{
  "num_hidden_layers": 12,
  "hidden_size": 256,
  "experts_per_token": 8,
  "moe_layers": [0, 2, 4, 6, 8, 10],
  "balance_loss": 0.00256,
  "balance_bias": false,
  "lr_router": 0.00084,
  "vocab_size": 27942,
  "norm": "rmsnorm",
  "beta1": 0.95
}
Below are experts of layer 8 (counted from 0) of a mixture-of-experts language model. Rows are named router (the router's row for the expert) and show model dimensions 0-255. Each number is 200 + 20 x the weight over its row's rms, rounded and kept within 0 to 999.
After each expert's rows: a language model's description of what the expert responds to. This comes from a sample of Wikipedia text that the model never trained on.

# expert 60
router,224,178,213,212,216,201,202,187,211,202,214,237,190,216,163,181,245,208,180,197,191,182,196,227,210,217,168,196,243,177,222,203,181,211,216,208,188,150,211,213,199,227,204,217,212,216,181,231,215,219,193,220,161,201,208,183,216,229,187,189,191,192,186,208,182,183,219,177,171,187,198,202,189,184,187,186,165,211,177,205,184,190,218,211,237,214,223,185,181,195,220,209,191,185,157,215,214,224,188,231,240,196,235,218,192,195,188,191,241,195,227,160,241,183,179,179,233,208,201,185,219,192,217,210,177,233,198,179,177,225,220,187,217,148,191,212,208,195,206,227,181,213,196,226,163,192,223,193,221,178,234,191,212,175,212,196,168,191,224,216,204,198,214,178,216,190,207,240,174,195,196,164,197,195,229,208,222,173,229,184,194,193,222,220,208,215,220,203,180,170,180,232,211,209,250,193,206,161,231,207,198,166,221,198,214,170,205,222,225,193,208,173,187,204,210,206,204,194,182,201,214,198,191,243,184,230,228,195,180,210,190,206,208,192,178,205,196,188,195,208,217,206,209,184,173,185,190,205,220,159,170,178,221,208,191,232
Description: Prepositions like of, to, by, from, with, and approximators before numbers (about, around, up to, than), plus table pipes.

# expert 51
router,214,193,222,215,223,205,182,202,192,210,244,215,210,198,245,200,216,190,164,202,223,170,206,217,224,215,210,235,200,166,185,206,177,184,225,186,185,187,250,211,221,209,172,191,200,205,201,199,204,222,225,216,208,185,214,184,236,213,183,218,224,177,221,218,188,206,220,220,263,184,176,220,236,158,224,172,196,163,180,190,173,196,222,171,209,162,195,199,199,193,182,197,193,202,198,199,215,232,178,230,162,205,208,194,192,215,186,208,221,217,199,215,207,189,170,209,242,225,218,190,190,173,220,209,196,242,214,170,190,217,203,177,239,195,198,223,188,199,213,149,180,211,212,199,194,210,213,189,212,189,216,194,210,201,217,187,206,181,203,212,196,192,223,188,214,195,196,240,215,179,177,185,200,213,189,243,245,187,218,199,217,193,206,209,215,229,223,182,211,190,176,246,205,216,207,183,193,182,199,182,171,186,205,184,203,206,191,212,222,154,171,198,148,201,197,189,179,192,181,192,202,168,192,216,193,185,215,187,187,201,194,173,167,192,186,185,175,208,176,216,215,256,213,202,191,225,193,190,195,163,182,182,161,186,208,208
Description: Closing parentheses, quotes, dashes, and units right after numbers, such as 485), 75–57, $, lb, yards, and LaTeX braces.

# expert 45
router,200,174,196,171,185,211,188,205,223,224,189,208,230,226,216,207,240,191,190,209,203,178,196,216,210,205,195,226,222,180,182,197,193,198,205,184,168,167,204,206,194,237,189,198,210,208,208,229,185,187,194,238,185,183,223,172,172,209,175,193,221,171,196,200,191,194,210,183,206,200,195,169,213,206,211,185,220,194,191,214,193,193,189,233,223,201,216,194,183,195,212,233,204,187,147,218,206,222,200,237,239,193,211,192,193,240,172,229,239,198,198,172,244,182,190,215,201,219,188,224,195,215,214,201,200,235,204,219,182,221,203,214,214,164,178,235,149,205,220,223,185,183,196,214,186,203,211,196,223,221,234,184,239,179,193,195,197,186,238,231,198,187,210,178,215,177,207,224,200,203,185,162,179,207,216,193,178,192,203,159,206,185,211,166,225,243,215,214,179,167,183,190,192,214,215,167,187,176,207,157,211,165,180,185,216,197,238,212,232,214,172,202,169,194,173,214,178,205,198,220,189,182,223,190,181,198,254,179,197,188,161,207,195,170,186,183,187,205,204,195,198,224,216,187,198,171,165,199,202,176,202,175,188,173,195,229
Description: Commas, periods, and conjunctions linking clauses in narrative prose: that, which, because, but, however, and reporting verbs like argued, recalled.

# expert 46
router,211,174,225,191,212,210,194,185,203,230,237,187,190,183,200,186,226,208,189,184,213,164,186,209,224,220,218,202,160,200,193,198,205,228,212,237,215,219,216,210,188,197,164,198,215,197,202,205,222,201,208,219,227,210,200,191,234,219,184,183,192,201,179,210,163,178,183,200,253,207,208,259,216,190,213,194,188,171,187,200,173,177,210,208,195,212,214,192,190,188,223,214,221,188,222,209,222,209,200,211,188,188,190,184,156,215,192,184,212,214,195,231,169,232,186,212,222,208,211,174,175,211,234,218,173,208,206,205,193,190,205,235,171,192,230,236,178,206,200,188,208,226,208,209,154,218,181,174,207,183,230,228,219,239,197,194,195,193,186,195,205,181,243,185,209,189,224,212,193,203,195,171,205,185,203,227,188,163,221,216,187,185,229,194,199,208,206,219,217,199,202,212,222,188,175,172,177,227,227,180,187,168,208,178,171,183,209,239,208,203,211,167,178,196,198,209,192,179,195,201,208,210,180,213,156,212,200,185,200,188,212,171,149,220,175,197,192,197,210,222,209,275,195,190,173,211,247,175,208,183,181,164,168,190,201,213
Description: Digits, separators and pipes inside census percentages, sports stats and vote tables, such as age 18, 6–7, and Apps, Pts, GF.

# expert 24
router,234,211,200,208,208,205,199,187,217,211,163,210,208,197,204,177,197,187,195,199,225,171,179,209,236,206,167,250,204,180,173,198,179,192,199,209,171,189,244,210,207,232,192,215,171,193,222,208,212,210,198,207,183,207,210,183,224,202,192,179,216,179,248,218,141,177,209,205,197,154,186,240,176,194,228,187,192,182,181,202,208,179,195,187,208,165,226,185,207,199,193,217,224,230,218,226,196,209,193,195,186,211,184,208,208,246,214,214,209,234,223,190,185,188,175,204,193,226,167,194,196,216,196,223,208,196,212,210,206,204,218,214,209,201,215,203,203,243,231,218,172,211,219,229,206,210,214,175,205,212,216,161,196,201,188,228,182,196,189,215,184,182,169,202,190,180,178,231,166,181,192,175,228,204,194,204,199,169,216,208,178,197,219,214,213,225,218,246,230,194,230,164,228,205,226,147,195,180,190,183,194,196,189,180,203,208,214,217,205,205,200,205,194,208,207,223,170,206,184,199,219,146,177,223,178,227,189,200,185,172,193,176,218,191,171,163,202,197,194,184,185,163,237,175,227,213,202,196,194,166,207,172,166,178,220,207
Description: Common nouns naming groups, people or abstract things after the, of or a: government, members, people, policies, systems, copies.

# expert 19
router,200,211,209,225,191,207,186,199,238,212,207,209,202,226,180,176,169,209,186,203,178,187,180,208,180,210,194,203,177,195,170,196,167,209,207,214,176,202,223,215,209,204,213,208,211,175,240,241,217,193,180,185,174,225,215,142,230,228,187,168,234,210,212,209,208,204,217,190,244,138,206,187,194,178,224,228,181,209,203,172,176,196,202,173,206,210,230,202,170,237,227,193,193,227,210,210,196,190,181,198,234,194,206,185,187,201,221,213,191,197,195,206,207,204,197,199,211,197,219,179,183,197,229,183,216,215,226,179,177,216,202,173,252,196,220,192,198,187,221,170,180,219,217,209,202,210,210,217,176,188,221,173,171,236,251,203,190,183,192,228,183,208,218,194,203,212,203,208,228,184,166,170,191,207,192,218,188,188,209,150,190,193,188,191,198,208,194,178,216,187,204,221,213,170,177,162,197,231,191,213,201,175,247,196,204,197,250,178,190,218,195,235,196,206,220,188,199,179,198,167,216,191,183,214,192,197,227,197,192,172,192,223,195,195,184,214,197,171,248,222,215,211,221,195,184,215,222,189,214,197,165,165,166,199,198,239
Description: Word-piece fragments inside foreign or unusual place names and words, often after San, St or Port, such as oc, ag, og, Champ.

# expert 10
router,229,195,209,217,207,213,184,195,234,227,245,231,179,211,212,183,193,209,192,224,152,169,200,219,208,224,230,250,179,170,178,194,210,228,199,217,206,203,217,201,200,195,190,238,183,230,214,201,234,192,213,218,221,184,217,199,220,205,179,168,192,193,191,213,215,195,206,202,230,237,172,204,209,199,225,187,176,160,175,232,193,196,202,156,202,216,213,203,199,224,237,234,230,205,207,216,217,235,198,243,169,203,205,191,210,223,210,163,193,174,213,214,167,247,201,234,191,202,209,170,174,187,224,221,192,203,208,223,195,196,216,215,200,215,225,163,215,222,223,188,194,201,181,188,170,212,206,223,219,236,213,205,186,213,226,163,215,202,220,197,194,206,198,178,219,193,216,207,166,219,180,209,200,207,191,204,199,173,217,208,186,194,220,206,205,218,200,158,187,187,213,221,214,196,205,230,213,187,159,179,221,179,209,187,171,177,199,200,221,182,179,220,198,208,165,178,186,201,182,187,232,205,168,213,174,222,202,170,187,184,226,192,184,200,183,169,238,186,164,221,232,188,194,194,181,228,206,205,200,190,174,205,187,173,213,218
Description: Given names that begin a person's full name in credits, tables and lists, such as David, Michael, Kyle, Bob, Kate.

# expert 25
router,200,169,192,188,218,220,209,170,169,216,222,188,208,220,182,190,210,222,205,196,173,182,201,208,216,222,174,186,223,207,178,197,173,165,230,200,170,163,211,217,220,217,189,190,192,214,208,217,211,218,211,220,180,250,211,206,219,195,176,215,213,207,158,214,212,183,189,171,172,188,187,170,216,174,202,222,190,216,195,169,176,202,226,220,216,158,207,202,197,212,208,204,202,214,194,209,213,221,192,206,227,187,210,187,189,176,174,227,230,224,202,173,183,196,185,179,231,206,207,185,191,230,204,197,179,249,233,205,201,242,209,247,168,177,203,184,185,193,184,166,184,196,209,210,174,219,192,214,210,159,238,195,241,191,198,164,185,184,162,197,185,201,163,214,207,194,210,231,181,200,177,184,214,216,210,192,194,197,213,180,184,204,199,221,205,223,207,218,218,183,160,221,214,186,245,200,184,177,186,206,152,188,197,185,179,183,217,214,235,218,195,195,148,215,202,223,204,204,194,190,222,178,174,211,173,229,194,213,189,168,216,195,212,186,210,198,195,190,198,212,195,222,207,194,195,171,203,176,214,170,169,165,160,172,193,236
Description: Line-start dashes in infobox-style lists (Height, Position, Died), table pipes, and verbs like was, were, remained, originally.

# expert 63
router,221,182,198,222,218,218,193,174,233,226,228,220,180,201,211,205,197,212,185,205,177,172,189,230,198,218,189,195,185,176,200,196,158,212,224,192,198,207,237,210,219,190,207,202,177,234,191,197,245,203,223,199,185,202,210,167,221,216,180,201,242,213,262,222,210,174,190,194,224,206,203,212,196,212,208,187,187,239,186,179,168,210,221,202,206,231,219,198,199,198,238,244,209,188,178,195,204,219,191,202,159,186,230,202,207,198,199,191,195,206,199,170,169,236,196,206,217,205,220,172,201,203,220,207,201,197,195,227,199,221,205,228,222,235,229,212,175,234,200,163,200,220,196,208,195,214,222,211,185,180,189,200,242,180,230,190,202,164,173,232,199,198,216,199,201,197,200,213,210,183,179,227,210,227,225,202,222,182,223,183,188,193,224,220,225,208,208,189,154,192,210,217,208,183,168,197,244,189,157,181,197,198,191,197,184,173,204,193,223,212,175,209,171,229,172,171,204,177,176,179,182,196,196,221,180,193,248,168,207,212,193,194,223,209,215,181,192,172,184,249,199,229,219,167,187,217,222,184,223,209,172,195,208,177,191,218
Description: Opening parentheses after names or titles, like Name (birth–death) or Album (2002), and first words of infobox or list lines such as Born, Released.

# expert 54
router,205,194,211,216,211,220,193,206,165,194,192,202,172,185,203,182,251,207,177,189,198,195,177,195,203,211,218,218,183,173,191,185,178,216,194,183,173,187,199,198,235,200,189,229,151,214,220,214,214,210,218,237,157,169,246,178,210,223,181,201,188,208,208,209,215,176,227,175,188,236,184,233,210,155,184,200,211,206,197,203,206,169,225,171,207,222,204,193,194,219,232,192,212,200,225,212,203,183,186,222,230,174,207,204,214,211,187,215,208,217,225,251,187,201,164,204,218,214,153,210,169,160,184,219,220,241,200,186,166,221,179,189,189,211,215,176,190,183,196,211,179,199,211,205,219,206,214,223,185,203,229,201,168,231,247,199,201,228,178,189,184,205,226,205,194,191,197,195,186,178,195,211,182,211,217,239,239,228,197,188,180,195,211,209,229,208,189,212,180,178,216,184,204,174,179,191,185,222,168,192,173,214,188,199,195,171,217,194,191,207,161,215,172,208,172,195,183,188,189,182,200,174,163,194,216,149,216,175,189,187,228,201,189,169,161,192,181,168,209,206,217,207,199,231,213,227,179,208,213,208,192,178,173,196,211,185
Description: Middle and final syllables inside foreign proper names and place names: Weng|en, Kuzn|ets|ov, Stăru|in|ța, ville, ka, ara.

# expert 50
router,222,181,223,199,208,206,189,163,203,227,176,223,193,226,220,170,193,208,184,192,183,201,221,213,207,202,169,171,170,192,229,192,194,180,193,205,177,212,211,225,183,214,205,173,190,191,202,214,231,211,221,196,191,223,207,180,217,222,171,186,213,181,214,208,204,174,201,198,179,212,180,184,198,173,205,181,181,177,184,210,196,187,220,244,180,206,220,176,187,231,207,236,217,171,188,221,224,213,189,200,222,181,226,203,222,210,193,207,218,218,233,181,158,139,176,176,180,194,210,178,163,188,181,230,189,195,204,202,211,184,225,197,212,159,219,160,210,193,228,237,199,203,218,230,185,203,199,199,207,198,193,191,202,157,175,192,190,175,191,183,190,194,191,176,206,187,206,180,184,188,196,149,222,224,202,240,197,195,191,188,180,237,231,222,218,220,216,232,181,186,158,213,175,215,224,191,192,173,178,178,222,214,193,200,175,195,180,181,188,220,209,163,173,232,183,194,184,176,212,190,225,222,196,177,190,197,202,205,164,190,213,176,184,190,187,206,211,197,178,178,205,155,239,181,201,153,213,181,219,180,191,192,234,177,182,221
Description: Nationality, religion or role words after a/the describing a person or thing, such as Jewish, Catholic, American, politician, footballer.

# expert 48
router,234,176,203,226,221,206,174,188,192,223,207,148,202,222,170,180,199,219,212,208,177,210,197,213,192,217,194,220,176,185,198,181,170,188,189,222,189,210,208,216,199,206,202,205,192,206,219,232,196,198,218,246,169,184,214,156,188,166,198,188,221,247,211,205,182,206,218,191,178,206,180,197,178,206,196,216,198,192,188,190,181,200,203,192,220,239,230,181,202,203,214,223,242,196,192,201,210,211,192,216,184,199,198,169,191,207,168,245,172,190,194,193,174,162,159,227,225,227,185,185,177,231,250,222,190,148,209,187,200,197,217,226,211,182,216,171,198,179,184,215,187,220,233,203,195,216,216,175,234,170,193,222,163,208,219,201,185,196,213,167,188,192,209,216,214,174,206,177,193,192,194,169,204,210,213,209,227,201,207,229,195,200,218,188,213,232,188,197,188,198,189,220,190,174,228,206,192,178,196,189,148,185,231,202,187,226,189,171,197,176,190,193,179,220,194,200,208,209,209,180,194,200,181,212,194,202,214,188,209,176,222,197,226,189,191,217,175,174,183,191,219,181,202,168,196,156,194,181,220,181,177,169,251,175,202,253
Description: The, his, their or its after prepositions like at, in, to, as in "at the box office" and "in the first place", plus possessive 's.

# expert 43
router,233,193,229,194,236,214,196,217,201,227,226,194,165,204,225,201,208,190,186,233,213,194,185,214,222,230,210,177,210,185,175,196,181,210,213,224,164,234,216,224,232,203,208,201,185,231,182,199,202,219,200,219,188,226,215,226,199,210,203,207,219,220,195,219,171,202,205,176,214,200,206,234,183,154,212,152,177,153,193,195,204,177,199,228,219,211,202,170,178,223,199,206,177,234,186,164,205,189,189,213,237,197,221,203,210,205,203,219,234,219,207,205,181,206,203,222,231,239,224,208,199,198,208,212,177,186,207,177,204,196,220,180,235,185,205,199,185,187,182,183,213,178,198,214,154,229,192,208,233,220,195,213,193,211,191,188,217,193,178,201,172,211,211,205,208,176,207,179,184,189,185,166,174,211,180,263,195,218,215,233,168,215,206,200,199,208,222,189,238,175,175,226,189,199,206,220,190,180,172,177,195,191,211,196,193,190,182,167,200,160,214,149,194,232,214,219,185,164,183,222,204,204,184,204,173,188,220,198,164,190,234,177,170,197,185,218,189,186,182,185,207,213,221,177,191,193,181,186,230,181,190,217,161,185,168,208
Description: Capital letters and pieces of acronyms, codes and abbreviations, such as UNICEF, MF, FW, USA and degree dots as in J.D.

# expert 0
router,208,179,189,229,200,207,191,207,230,185,232,219,158,182,212,164,204,212,200,205,183,191,207,203,185,214,220,239,177,180,170,190,208,241,204,226,204,214,201,189,188,205,187,215,203,215,234,185,209,212,226,210,181,165,183,210,213,182,209,180,163,216,194,215,213,182,214,205,193,241,172,221,211,204,205,185,183,185,176,199,223,204,216,202,204,209,202,174,207,229,226,223,214,196,229,234,223,216,209,213,153,210,230,186,197,215,194,178,219,195,208,225,191,199,208,241,182,208,182,170,154,199,209,241,191,175,210,230,198,223,196,220,190,219,199,189,215,199,223,208,176,168,185,196,160,197,208,239,223,240,213,212,199,228,215,174,190,210,209,235,192,176,204,182,223,202,220,228,200,227,182,181,198,196,214,187,181,190,227,223,193,189,225,187,210,212,215,218,162,185,185,223,227,206,234,229,219,191,178,176,200,174,172,175,165,177,202,187,219,261,200,205,224,182,178,172,175,202,183,204,221,214,171,177,202,217,212,179,158,166,222,184,188,209,187,197,208,229,169,233,231,197,173,214,179,211,193,194,186,209,218,192,199,183,207,189
Description: First names and name-starting tokens after by, colons, dashes or table pipes, often crediting an author or describer: William Schaus, Edward Meyrick.

# expert 49
router,235,221,205,221,200,198,191,159,222,223,179,145,210,221,212,184,204,200,194,232,207,189,160,219,236,219,164,234,180,194,196,167,198,208,206,213,164,196,224,215,227,226,196,188,178,221,215,221,176,202,225,216,216,162,199,179,198,196,183,184,214,194,254,206,189,186,208,201,185,164,187,198,193,209,216,233,187,213,177,173,184,189,219,226,212,217,222,184,210,211,224,211,231,247,173,194,205,225,196,188,186,217,209,188,193,242,222,223,138,210,208,167,186,193,181,222,209,228,181,194,179,229,203,200,198,189,223,191,218,218,231,217,187,183,216,191,200,217,197,200,176,232,227,200,236,214,229,208,231,221,192,208,159,228,174,188,218,181,156,196,192,183,188,191,220,196,208,173,202,181,197,186,204,210,229,175,208,184,196,193,182,193,237,224,200,220,194,238,217,200,223,178,245,186,220,174,188,182,191,211,168,202,207,211,185,214,180,181,192,185,189,159,202,209,197,193,176,210,205,198,202,165,193,223,172,221,174,193,200,176,216,206,177,205,204,199,193,194,193,206,197,218,229,195,180,196,185,177,194,220,197,176,217,180,171,225
Description: Head nouns ending noun phrases before punctuation or "of", such as States, region, series, album, faculty, members.

# expert 28
router,218,183,184,160,214,206,180,232,219,226,166,213,240,226,206,178,200,191,225,230,196,195,179,215,209,198,200,242,158,186,193,173,197,179,194,161,208,175,193,190,189,221,189,209,199,232,203,209,184,210,220,215,210,191,222,168,222,180,177,201,217,188,219,203,208,177,192,181,170,211,198,182,200,196,239,211,219,204,193,193,170,174,211,236,200,179,223,170,171,189,207,200,217,210,151,229,227,216,180,222,185,177,193,189,193,231,183,232,232,176,184,166,214,168,193,230,197,185,215,199,181,228,195,217,196,221,226,236,179,180,211,169,201,223,173,208,194,223,226,221,188,209,196,222,159,212,209,213,215,204,210,213,216,203,171,202,229,184,230,187,212,188,216,168,205,194,193,227,212,183,201,174,178,221,222,198,172,190,225,207,187,168,208,193,201,214,205,212,186,181,190,188,225,227,223,170,224,179,184,172,214,163,178,174,189,213,208,235,222,185,181,246,152,220,170,214,178,216,197,206,177,194,186,191,187,185,196,188,184,191,165,183,206,164,187,193,207,204,238,215,229,193,215,193,192,181,202,199,217,169,193,216,209,189,188,224
Description: Periods, commas and line breaks that close a clause or sentence in narrative prose, plus subordinators like while, where, because, however.

# expert 18
router,195,183,209,168,192,224,184,190,224,201,208,246,214,207,202,176,240,220,201,186,225,183,182,218,223,197,174,215,202,176,221,178,168,194,209,184,190,217,220,215,222,217,202,216,195,221,188,217,207,196,208,219,204,209,214,190,210,214,173,205,208,227,217,208,168,201,204,178,166,181,181,194,208,215,187,169,200,225,195,182,196,209,202,176,208,207,200,204,192,200,246,236,188,206,218,191,202,205,184,216,187,173,209,183,198,200,193,238,232,203,212,205,183,180,223,190,217,215,175,199,214,199,225,215,182,186,206,177,190,203,223,230,227,238,207,193,185,212,235,201,166,199,219,224,195,221,227,217,195,186,213,223,245,185,220,189,203,193,166,214,199,152,234,206,213,191,218,241,188,168,171,188,212,240,220,217,220,189,210,189,183,185,207,238,199,196,218,216,217,188,215,207,225,182,209,189,249,193,149,187,236,191,202,201,218,185,216,255,225,260,201,243,194,216,181,168,185,167,212,183,187,196,198,220,188,162,215,202,228,202,173,190,194,199,186,152,185,182,204,208,204,191,226,172,183,221,184,169,205,201,205,182,234,181,194,215
Description: Commas, periods, colons, and heading markers (===) ending titles, citations, list fields and headings, as in "New York." or "Episodes:".

# expert 61
router,191,187,199,217,224,203,169,195,199,211,211,185,156,218,198,172,216,216,183,192,177,197,187,214,182,207,203,187,185,167,188,177,182,211,217,195,221,196,211,206,188,199,199,227,210,181,192,220,223,201,184,172,181,189,221,187,231,213,187,171,190,220,216,208,203,198,231,189,186,195,191,210,187,188,176,194,184,188,184,208,209,204,198,191,202,211,227,216,211,206,216,226,212,197,231,236,213,223,196,219,158,189,201,208,189,205,241,198,210,218,209,204,201,182,177,222,180,208,191,168,174,235,180,224,212,203,200,219,193,181,209,245,184,228,221,184,195,184,234,173,181,200,207,200,183,203,214,157,199,196,217,237,231,230,227,195,176,197,231,236,205,191,240,184,207,186,220,217,185,183,197,197,208,207,186,213,208,194,209,196,185,179,204,204,209,219,210,230,142,186,210,223,188,181,195,204,226,189,168,193,232,173,202,193,190,182,229,234,236,246,188,209,239,218,201,169,173,201,192,173,197,189,154,229,211,226,233,173,180,178,197,200,177,202,178,160,190,192,163,254,226,208,191,192,183,213,151,184,195,219,185,203,151,193,166,223
Description: Common given names such as John, Robert, Michael, and word pieces inside European surnames and place names, like el, le, hei.

# expert 32
router,191,175,229,176,190,209,183,189,174,209,195,216,168,213,233,225,186,203,189,197,183,212,207,216,204,212,160,174,244,200,187,200,178,208,202,183,201,212,207,210,192,228,191,209,177,183,202,214,216,213,216,178,154,204,201,214,209,220,174,172,202,201,201,208,155,185,199,190,154,181,208,243,180,203,223,179,194,203,199,223,218,183,215,198,215,183,184,199,179,205,173,205,207,176,155,224,197,185,217,224,194,184,203,176,198,210,172,236,218,231,219,188,203,173,174,179,166,199,183,213,182,190,193,211,200,211,201,223,171,200,181,179,198,150,210,206,199,213,225,243,206,224,222,233,166,199,180,179,219,215,215,189,212,135,185,221,176,201,191,190,183,165,230,201,199,171,214,228,160,177,193,166,219,189,161,208,213,200,169,191,221,221,213,181,243,223,234,211,208,198,164,201,170,182,234,186,226,174,208,201,206,213,219,186,188,187,202,226,217,198,172,181,221,196,187,191,177,181,200,180,230,206,167,206,200,180,211,177,194,192,196,204,180,190,190,183,193,198,161,202,164,177,225,194,216,224,214,192,222,191,163,187,186,201,194,214
Description: Adjectives and adjective endings before a noun after the/a, such as new, original, large, storied, nostalgic, significant.

# expert 58
router,206,187,223,205,223,204,188,184,183,222,239,216,224,206,196,179,243,228,188,174,198,203,180,212,229,213,185,207,181,222,186,190,202,212,225,242,210,197,221,217,222,226,179,192,176,236,219,214,196,202,211,214,203,196,213,189,211,216,161,227,199,204,193,214,186,202,233,168,143,207,182,255,204,182,214,196,195,188,199,204,183,192,205,203,229,239,190,187,158,214,205,197,181,213,218,215,207,211,180,217,219,156,195,167,181,206,219,235,218,221,206,184,189,194,201,173,230,230,211,195,186,200,222,212,183,222,197,187,193,209,213,239,196,157,219,148,189,192,237,193,202,219,224,193,181,188,162,214,182,216,229,229,221,200,230,190,178,199,183,185,205,187,212,172,214,159,204,221,183,185,201,218,197,227,220,204,213,193,201,196,200,227,222,197,221,211,222,198,184,167,197,223,205,187,197,178,177,208,193,169,183,190,204,179,202,167,206,216,189,159,150,174,184,207,207,191,183,173,187,178,206,168,175,235,165,209,220,186,185,185,212,198,193,200,179,186,186,175,207,212,232,229,187,204,181,203,196,195,212,182,188,183,142,213,204,209
Description: Closing pieces of abbreviations, legal citations and table cells, such as the d in F.3d, Jr, Ltd, percent signs, pipes.

# expert 13
router,211,176,217,198,219,234,191,207,262,194,258,207,165,207,167,198,199,220,179,227,193,178,195,212,232,203,220,225,216,210,216,197,168,217,197,228,226,187,189,222,188,201,181,221,193,210,192,226,216,255,234,222,175,215,199,169,202,224,189,168,214,193,210,204,195,189,220,203,205,201,173,168,212,209,215,178,198,207,211,195,179,220,204,228,198,200,207,188,201,220,178,196,229,168,217,245,200,220,191,218,219,173,208,182,180,210,162,218,213,242,223,151,162,190,198,205,215,221,206,182,204,195,215,202,182,175,196,156,184,215,197,198,244,243,198,205,183,190,222,208,194,235,210,204,161,225,204,192,213,179,209,184,210,213,231,193,183,184,212,245,206,180,225,202,206,204,186,212,186,187,202,215,225,210,229,202,218,176,195,245,206,171,213,216,218,209,210,227,189,206,213,198,204,191,226,165,229,169,229,216,220,194,219,180,185,206,183,225,216,222,180,213,206,210,191,199,201,221,209,185,202,187,228,210,179,212,222,191,197,198,230,207,205,225,185,152,193,184,167,215,195,164,224,200,194,184,197,201,212,182,163,196,221,187,197,199
Description: Prepositions such as in, of, for, during and on, often opening a sentence or section, as in "For every 100 females".

# expert 15
router,225,199,220,206,203,192,207,157,215,213,167,212,207,200,214,200,190,181,189,214,218,178,186,209,221,206,169,179,190,179,190,197,190,166,205,185,157,188,207,209,189,221,183,183,183,195,210,207,216,215,217,188,202,184,198,200,216,211,193,192,219,171,250,204,168,174,212,185,183,178,223,240,186,187,237,223,210,150,191,198,186,178,242,210,185,158,205,197,187,221,219,210,196,178,187,222,217,199,198,185,197,208,163,187,208,218,194,226,207,229,207,204,184,182,177,208,207,225,145,189,182,152,182,205,194,255,207,204,223,204,208,204,181,189,223,211,201,230,218,197,181,220,194,221,226,216,217,174,210,203,191,164,198,176,185,223,171,184,203,238,185,191,182,214,189,169,166,192,164,188,219,166,218,192,208,226,212,173,207,196,177,185,217,191,210,222,215,220,189,198,192,186,174,230,219,159,171,184,198,195,165,213,184,200,191,221,179,184,205,201,216,172,187,211,202,212,179,175,196,190,217,165,206,188,194,234,185,199,172,177,244,183,181,171,176,186,197,208,176,197,167,187,241,223,196,210,219,175,169,206,245,181,202,189,186,213
Description: Head nouns ending a noun phrase after an article or adjective, such as film, species, stadium, government, music, game, often before punctuation.

# expert 34
router,226,190,218,172,170,225,192,226,221,202,206,215,210,222,235,205,212,196,220,199,195,204,197,217,217,195,214,221,203,202,213,183,174,202,204,214,223,190,180,219,226,225,190,195,189,216,195,198,224,199,227,196,212,197,226,220,204,229,176,210,207,206,253,200,210,196,228,176,195,222,179,152,182,200,178,171,188,222,202,184,206,202,200,188,176,213,210,175,216,202,185,198,219,191,202,184,192,220,199,223,212,180,199,183,195,182,199,216,187,188,220,167,203,176,209,245,221,212,207,207,208,221,203,218,188,157,201,187,168,215,190,170,231,252,202,196,180,221,226,230,218,194,211,191,172,208,193,204,195,221,196,228,242,184,208,198,207,190,196,207,186,186,226,184,214,193,204,179,194,198,171,199,226,235,180,162,228,210,216,221,205,198,212,205,205,209,225,218,226,167,222,189,221,221,203,168,241,208,175,188,231,207,223,165,214,189,223,252,211,267,170,179,212,212,186,196,200,175,191,190,204,199,202,210,185,243,206,216,200,182,175,200,177,190,211,135,206,190,184,216,186,143,217,177,204,186,177,173,237,190,193,185,201,223,230,189
Description: Line breaks and == markers that open or close section headings, plus heading words like History, Personal, Career, See.

# expert 35
router,221,226,225,234,205,193,189,188,213,221,204,202,180,211,196,189,203,230,183,209,202,188,154,208,186,202,185,191,184,205,225,162,183,215,200,237,193,180,223,198,219,209,192,233,188,230,237,212,223,198,224,191,167,189,203,179,211,231,188,173,214,195,222,206,233,209,232,202,248,194,176,215,187,167,201,213,200,238,201,183,206,199,214,159,210,242,210,211,225,201,240,194,185,180,231,192,189,211,192,216,244,194,214,182,199,175,213,223,226,217,226,226,182,213,186,193,218,204,208,196,180,234,195,199,202,222,227,235,205,234,202,197,228,199,214,189,202,164,212,204,186,207,203,200,204,218,193,259,204,193,223,171,231,230,239,167,183,192,175,213,175,200,184,209,187,214,207,231,227,185,184,228,212,232,219,179,232,198,213,150,198,172,194,207,205,174,193,209,192,181,189,211,236,184,182,185,218,222,170,193,198,189,208,162,207,178,218,196,210,219,174,233,211,197,205,207,187,195,181,194,204,182,223,205,211,169,238,206,193,180,212,220,213,176,183,180,181,188,204,212,217,234,200,216,187,190,229,180,213,207,172,212,159,167,204,212
Description: First capitalized pieces of foreign place, organization and taxon names after of, comma or in, such as San, Ar, Tonekabon.

# expert 53
router,185,180,219,195,201,202,196,164,177,213,206,223,205,225,229,173,220,216,205,184,183,162,222,223,197,196,178,186,182,215,192,200,197,196,223,222,167,200,192,222,212,225,183,197,206,210,226,222,245,199,214,207,174,185,204,205,208,197,186,206,217,220,184,205,180,201,206,165,172,237,200,209,219,197,216,195,182,210,184,194,198,180,226,211,220,210,211,179,173,205,208,207,207,211,217,183,220,221,196,215,214,158,228,177,225,196,190,215,228,198,204,181,182,162,177,179,189,190,169,172,186,215,227,217,170,215,234,204,213,194,226,217,185,157,190,159,175,179,208,184,173,214,213,212,180,202,161,212,227,176,216,194,241,204,180,189,186,192,204,223,180,190,217,193,197,178,220,201,189,191,205,160,227,210,200,204,221,206,198,221,183,217,210,212,220,214,224,232,192,208,154,212,184,206,202,217,195,181,197,159,150,197,186,198,187,192,195,187,223,230,199,155,193,213,192,173,179,202,191,192,208,214,180,191,195,214,237,182,179,183,232,157,145,185,175,208,195,200,196,209,206,181,240,164,178,147,228,194,228,179,183,186,169,192,213,237
Description: Words after was/as/the naming rank or role, such as first, inaugural, 39th, former, appointed, elected, mostly in biographies.

# expert 14
router,207,190,204,205,231,214,179,188,247,212,208,244,176,207,221,179,220,232,189,219,181,189,208,216,184,203,171,214,174,199,169,193,197,249,203,222,211,195,184,205,184,211,196,236,209,193,221,202,193,209,226,224,175,180,194,154,184,197,180,158,203,201,233,214,180,213,230,195,177,228,188,180,199,198,219,183,191,227,198,179,205,179,227,196,218,231,204,186,183,215,195,237,213,158,186,212,216,207,188,205,227,198,216,209,196,216,164,195,196,196,217,164,176,135,204,251,195,203,218,177,208,231,197,215,207,177,202,194,192,226,188,191,209,227,219,187,190,197,224,232,203,205,221,205,150,210,190,201,221,197,210,219,231,193,190,182,188,184,212,228,217,176,227,180,218,196,211,203,195,200,204,185,198,182,207,187,204,176,195,249,228,167,216,226,210,217,234,222,166,223,196,187,213,192,233,214,234,177,216,192,177,176,186,181,170,186,219,235,221,238,194,201,200,218,199,162,213,184,196,185,217,200,199,207,203,215,212,156,182,190,183,205,203,203,180,185,212,182,163,239,205,177,187,199,179,188,167,213,179,195,201,208,210,177,198,222
Description: Prepositions opening a sentence or paragraph, or linking a phrase, such as During, In, After, according to, due to; also colons in infobox fields.